config = dict(
    hidden_size=256,
    init_std_router=0.00909,
    num_key_value_heads=1,
    norm_place='pre',
    qk_norm=False,
    init_std_qkv=0.0312,
    init_std_up=0.0312,
    beta1=0.9,
    batch_tokens=65536,
)
Below are experts of layer 10 (counted from 0) of a mixture-of-experts language model. Rows are named router (the router's row for the expert), up (a neuron's input weights, with its number), down (a neuron's output weights, with its number) and show model dimensions 0-255. Each number is 128 + 24 x the weight over its row's rms, rounded and kept within 0 to 255.
Before each expert's rows: "comes before" lists some tokens at least twice as common just after its tokens as in all text. This comes from a sample of Wikipedia text that the model never trained on. Tokens count by the router's weight.

# expert 9
comes before: " the", " to", " a", " in", " by", " on"
router [169 113 105  88 133 135 180 173 145 164 127 124 112 106 135  79 118 150 167 145 126 125 183 107 186 101 119 103 110 128 100  76 159 122  95 129 162 158 127 145 116 108 130  90 143 133 106 120  80 124 139 143 158 132 122 153 138 165 104 154 125 118 149 103 133 110 107 113 171  73 148 159 133 139 121 116 125 142 116  84 137 147 162 152 158 122 161 133 125 175 130  98 122  82 116 112 134 112 110 125 152 143 139 129 165 133 144 148  94 100 115 114  92 135 122 114  97 139 195 163 164 108 128 168 132 131 120 129  97 115 183 136 107  91 163 103  94 127 148 116 123 128 107 138 135 154 143 136 102 101 129 134 128 141 151 147 134 150 128 117 135 114 110 123 101 107 148 102 162 159 113 143  85  91  94 170 129 138 112 170 101 147 105 105 130 134  88 134 141 144 125  88  90 105 151 137 143 135  81 120  96 140 137 144 152 134 141 103 143 155  96 115 178 129 128 136 130 148  93 130 111 132 119 161 111  95 180 130 115 120 140 141 118 139 157 116 134 131 133  89 117 143  92 120  93 152 188 122 103 106 152 108 136 124 113 137]
up8 [100 154 119 144 136 166 133 148 112 214 117 126 146 119  77  97 116 138 143  97 105 113 158 142 121 129 146 115 132 163  58 119 144 157  71 112 110 111 149 128  78 141 143 129 111  87 127  99 114 127 124 137 145 176 131 127  79  94 131 126 131  94  96 114 119 168  98 124 133  96 177 105 152 153 135 174 128 109 171 132 114 158 149  83 106 128 110 147 126 153 134 111 108 135 132 103 174 106 110 130 130 158  62 119 132 126 131 107 142 148 131 119  91 160 166 173 139 112 155 126 123 135 161 135 140 112 105 135 146 151 121 158 111 126 147 148 153 129 138 113 124 151 103 107 127 135 106 122  85 105 146 118 164  77 116 124 107 125 153 135 127 134  99 166 122 135  96 136 110 171 144 145 145 123 124 147 127  74 152 134 113 112 168 104 144 122 128 144 150 126 123 117 137 108 105 158 101  96 118 133 176 114 142 117 176  97  98 149 115 134 135 110 123 171 137  98 148 149 110 122 124 108  87  98 161 105 118 118 134 134  86 117 168 179 159 152 162 124 145 129 106 133 120 142 114 103 161 106 123 118 149 142 106 155  94 125]
down8 [115 137 150 143 157 106 114 193  72 113 146 125 156 118 100 119  99 154 111 132 136 102 142 110 171 124 127 137 123 130 118 136 111 145 133 161 114  98 132 105 121 124  91 113 122 155 163 128 133 155 123 100 166 152 110 163 121 157 124 124 142 136 123  92 141 149 179 146 149 166  87 124 102 151 169 139 149 107 129 155 165 114 109 102 139 127 133 102 109 141 154  97 139 110 111 145 151 134 111 116 123 136 109 149 117 135 129 124 114 124 143 104 116 166 136 131 132 134 111 113 139 151 147 108 154 148 116 143 125 126 159 116  90 105 160 153 108 112 131 119 111 102 151 109 117  94 151 156 117  84 136 133 111 159 100 108 135 212  75 105 101 145 116 125 130 155 127  70 145 134 118 126 153 141 124 125 121  86 131 135 131 122 112 135 142 123 102 111 129 123 135  97 143 144 127 148  82 143 115 102  71 196 119  90 133  99 104 148 113 138 118 134  62 141 172  82 100 100 166 139 103 125  83 196 162 130 116 164 133 134  75 141 111 163 173 129 148  88 127 127 129 141 124 127 174 142 154  99 109 138 135 121 132 166 128  97]
up9 [119 145 103 129 106 116 126 169 144 144 131 131  77 122  94 177 108 127 130 152 125 140 139 165 139 138  92 120 131 149 124 131  95 140  98 131 142 137 115 139 136 151 166 148 121  99 108 171  86 110 132 119 119 161 126 126 132 100 132 123 169 127 116  99  92  69 113 127 149 132 142  95 111 114 107 145 132 153  73 141 105 151 119 134 143 142 176 109 104  97 142  68 115 101 132  98 119 110 146 108 113 161 139 134 122 121 112 121 110 117 153 143  79 159 123 168 148 151 129 121 133 137 112 171 114 144 110 145 141 107  99 145 102 140  89 135 163 123 111 114 158 153 138  98 132 148 120  82  88 140 113 168 121  82 143 143  87 130 112 108 168 142 130 130 109  99  81 118 143 120  76 131 144 186 113 107  91 131 177 110  82 152 124 162  92 202 103 144 152 141 160 155 140  95 122 159 116 116 124 125 180 123 135 158 142 150 152 144 144 184 112 128 112 124 123  95 133 108 140 132 127 118 148 126 103 106 149 136 107 109  93 134 171 137 174 119 178 146 144 127 140 113 145 102 143 145 128 121 126 116 142  75 124 129 114 155]
down9 [129 137 186 164 105 148 130 129 100 144 136 157 119 150 135 141 139 115  90 156 132 143 161 191 176 125 105 117  98 110 133 147 156 175 153  95 136 146 102 133 154 106 162 134 136  91 116 164 138  91 133  88 119 131 138  91 124 165 128 189  95  69 100 128 143 116 139 115 132  84 107 155 119  97 128 103 103 137 156 149 127 140  94 164 127 110 121 123 155  96 125 118 137 105 206 132 112 136 116 163 111  76 140 108 131 121  83 155 121 113 118 136 172 107 113 126  85 124  56 130  99 118 124 152 129 157 165 106 141 128 145 109  98 152 109 111 117 132 145 133 118 133 136 174 139 103 137 117 130 122 137 137 151 120 141  97  95  96 137 147 133  84 133 144 153 153 187 161 142 138 155 134 132 107 140 120 129 145 149  95 138 108 137 108 101 134 149  88 140 146  71 120 141  96 106 137 154 153 130 141 114 130 153 124 120 164  99 114 178 146 125 113 149  85 124 140 178 113 154 148 105 103 128 116 130 162  82 108 115 139  96 121 115 119 118 115 119 124 129  97 133 136 152 118 115 167 129 109 110 125 121 155 139 102 105 118]
up10 [111 188 129 141  98 123  93 140 119 116 136 148 122 210  95 124 129 127 106 135 107 115 138 109 140 127  72 170 132 166 101 150 139 112 135 150 191 133  98 121 118 124 157 146 148 104 191 136 139  83 154 127 113 137 144  48 124 110 108 138 138  93 125 137 141 118 119 129 136 132 109 167 138 111 107 131 122 137 145 114 159 116 113 147 125 110 142 197 131 121 148 120 141 142 109 142 161 140 128 101 136 149 147 140 133 117 146 122  86 154 142 148 139 139 172 149 139 131 141 127 156 152 147 110 124  84 159  94 127 127 121 129  94 130 110 114 121  62 112 110 129 159 101 122 115 134 102 149 140 119 129 125  95 133 139  95 123 138 140 113 111  77 126 162 114 117 151  84 111 136 103 125 168 125 111 111 120 131 156 126  88  90 119 182 161 157 117 134 144 153 116 128 108 151 125 146 149 155 101  88 139 130 150 128 135 140 176 133 101 164  86 118 145 115 162  95 127 126 140 146  89 141 101  93 113 130 130 183 115 137 126 162 124 137 148 115 137 148  87 120 117  42 138  99 118 133 134 139 100 105 114 102 137 155 103 134]
down10 [150 158 127 122 101 115 130 173 125 123 173 182 137 165 112 128 137 143 105 131 128 136 152 134 105 162 134 152 122 120 163 160 119 102 120 140 168 109 145  93 120 120 116  96 188 111 105 144 122 112 149 142 119 134 126  81 123 117  62  81 225  94 145 160 127 132 132 108 123 117 161 136 131 120 113 102 145 115 111  92 154  91 108 139 188 106 131  97 119 123 136 157 111 144 165 146 134 158 161 114 102 143 129 125 129  84 159  95  88 175 160 138 113 126 114 145 117  92 166 167 134 115 130  99 105 111 115  75 102 145 114 108 128 122 173 142 148 104 132 137 158 209 149 147  92 119  94 117 144  61 125 140 129 138 109 141 116 135 145 141 123 112 132 153 135 111 137 103 105 144  87  91 133 113 126 126 108 130 143  87  93 146 140  85 133 144 117  95 108 103 116 167 152 116 119 132 120 113 184 135 137 119 127 111 113 168 162 147 104 165 118 110 158 111 126 136 161 124 130 123 131 144 101 139 126 132 132 109 162 141 125 141 133 130 158 126 142 109  92 134 133 115 107 112 127 134 108 115 111 110 140 109 134 105 138 140]
up11 [132 152 143 175 150 129 119 117 126 141 131 158 140 127 124 138 146 100  74 164 129 137 166 112  98 173 122 124 114 144 153 152 144 104 154 142 129 147 164 117 113 147 134 134  79 134 131 112  85 137  96 151  98  95 159 108 142 166 142 123 129  94 111  97 116  89 137 153 134 185 111 111  69 135 127 149 107  79 149 114  98 132 156  78 111 114 139 126  98 155  97 112 104 132 107 120 177  93 117 127  99 156 124 141 101 136  94 179 138 103 108 125 113 155 101 122 118 148 145 103 149 123 108 116 121 134  79 132 136 142  97 153 156 129 151  89 153 148 144 162 119 134 143 128 123 105 127 138 103 148 194 140 143 116 123 115 144  99  92  93  83 133 135 156 109 112 149 153 116 119 120 114 116 168 131 124 140 136 183 142  93  61 124 110 152 122 151 147 104 120 133 131 100 125  75  87 139 118 141 103 105 109 132 162 100 124 172 121 148 149 125 145  97 134 122  76 149 157 141 114 140 112 127 139 133 131 119 102 121 116 133 127 186 144 114 129 124 102 143 144 149  95 156 112 153 115 119 131 134 170 178 130 138  89 179 141]
down11 [114  99 140 145 182 111 105 123 149 111  90 147  89 150 129 155 155 111 106 147 108 130  98 133 125 159 139 140 100 174 142 171 107 148 161 143 111 141  88 157 143 163  82 122 138 146 124 111 129 133 128 158 111 101 140 129 156 137 127 131 166 123 103 122  95 115 125 128 123 124 122 144  98 109 122 115 111  79 140 157 122 160 154  96  95 136 107 109 157 130 144 107 176 173 144 139 129 103 123 146  88 127 134 102 157 152 137 129 133 104 150 115 122 122 124 115 105 164 121  58  87 156 158 143  40 154 154 115 138 124 145 153 163 161 140 118 123 144 106 122 116 100 136 146 125  93 113 127 100 143 152 144 117 110 151  82 125 118 115 120 111  90  95 131 140 109 139 106  98 128 133 124 141 165 121 122 108 132 180  64 122  63 169 126 158 145 109 135  92 124 103 146 134 128 112 123 127 141 138 148 176 156 134 132 120 105 124 170 125 155 134 123 162 131 154 100 114 177 130 107 122 150 145 120  94 136 134 114 117 157 150 134 138 141  76 142 142 149 108 104 138 112 131 149 127  63 142 185 119  86 125 154 125 124 130 104]
up12 [156 121 142  97 132 124  95 164 155 163  92 140 150 137 145 102 100 119 104 135 147 149 122 141 144 141 114 135 123 145 105 126 141 169 159 143  73  72 142 117 154 131 115 105 115 143 126 120  95 135 139 118 137 110 135 153 135 151 181 154 140 129 121  97 116 128 134 125 122 158 105  95 147 156 150 133 135 100 128 126 138 128 140 177  75 153 124 132  95 121 161 138 156 132  94 100 119 145 132 123  96 114 142 190 128  99 106 134 138 100 122 115 119 124 121 172 118 112  60 150 141 160 150 170 108 177 161 147 150 151 143 133 135 139 139 117  63 142 109 150 128 115 108  82 117 153 141 127 150 168 106 184 169 142 101 128 120 126  90 104 100 106  99 121  85 118 103 121 166 145 115 131 144  85  91 161  83 166 138 145 112 122 101 136  97 153 123 140 152 150  61  94 114 145  92 115 128 151 129 138 149  98 168 159 126 101 153 134 103 145 132 153 113 126 126 116 110 138 157 123 102 134 143 163 106 116 127 115 139 140 134  86  92 122 130 129 149 182 107 127 141 102 132 144  93 117 122  74 145 127 141 124 142  88 102 114]
down12 [137 150 106 195 144 114 133 120  80 119 157 128 149 171 118 106 125 114 147 140 135 104 121 111 165 121  82 116 136 118 100 108 114 167 130 105 132 155 150 150 129 114 148 122 131 113 135 131 188 151 131 131 115 133 104 160 125 105 114 136  95  91 152 133 140 116 122 106 136 143 136 126 152 104 120 128 108 131 140 106 127 118 105 122 160 146 123 132 121 117 148 125 130  66  90 162 137 133 107  72 146 114 154 143 101 131  94  88 150 161 151 109 176 104 127 120 140 109  89 104 165 147 131 109 182 127 113 192 112 144 119 121 154 124 150 138 115 133 149 166 156 134  76 146 119 100 124 149 110 168 124 169 103 130 125 153 142 135 101 128 152 124 182 112 134  75 103 158 146 166 104  96 148  97 123 138 112 102  98 166 151 118 108 143 121 148 133 166 129 104 170 162 148 131 116 117 119  97 128 139 110 111 119 105 144 101 129  93 115  73 105  98  75 108 163 146 166 155 122 129 130 151 163 152  94 115 159 118 109 120  82 108  93 185 113 121 151 153  95 121 153 101 160 122 117 126  94 100 151 125 129 135 128 140 158 143]
up13 [120 143  76  98 125 159 152 103 122 164 141 106 117 103 139 175 146 110 129 118 190 140 151 145 122 158  65 142 136 132 104 128 142 135 162 122 135 158 130 118 153 110 154 125 117  94 128 105 122 112  91 123 125 149 143 164 136  76 143 122 136  98 154 122 147 142 142 152 150 144 133 144 112 133 140 125 124 160 126 158 157  99 107 135 124 139 121 113 100 176 142 162 119 116 125 146 159 115 104 121 137 122 163 134  69  85 117 142 109 131 127 112 131 133 118 111 107 134  58 133 142 129 181 157 130  93 142  90 143 100 115 135 109 124 175  82 126 129 133 126 158 129  76 127 135  96 116 114 158 134 151 201 168 145 146 102 139 127 147  72 136 110 118 126 144 130 149 139 150 150  63 178 125 130 181 172 179 164 114 117 145 108 101 148 166 134 109 147 100  93 107 108 114  65 109 145 131 140 151 147 125 119 106 150 128 139 133 125 103 112 136  92 116  75 142 134 115 106 137 140  85 138 114 120  97 161 122 132 176 118 116 112 142 128 111 121 128 129 109 123 135 160 127 122 122 126 141 125  90 134 155 138  96 126  96 137]
down13 [ 89 120 147 136 103 142 147 105 123 108  96 159  81 148 135  87  80 174  88 153 142 128 139 143 169 108  93 115 101 131 103 149  91 120  87 159 140 118  84 121 132 126 110 136 134 115 124 141 123 112 183 146 150 106 109 137 120 134 148 146 131 153 132 187 113 121 133  74 115 106 103 145 174 142 113 106 117 100 148 159  85 124 144 136 159 129 143 118 148 138  95 131 168 120 139 123  67 125 135 102 134 181 143 173 117 132 135 116 126 127 118  95 142 137 123 145 171 108 166  82 117  96 135 129 153 120 128  85 106 127 122 133 132 146 116 151 157 154 110 118 121 127 147 177 116  88 148 130 152 106 131  94 136 143 131 101 125 139 110 107 171 170 111 145 116 158  86  99 143 102 141 122 106 115  80 108 138  99 144 134 102 139  99 102 121 137 138 138 159 143 104 190 103 159 115 104 102 141 117 106  89 115 121 131 131 146 157 105 129 123 156 105 155 155 138 157 118 105 139 142 145 145 154 134 128  96 107 118  98 124 123 131 162 167 128 156 114 157 161 150  98 137 115 203 115  99 117 100 133 122 147 136 170 172 110 137]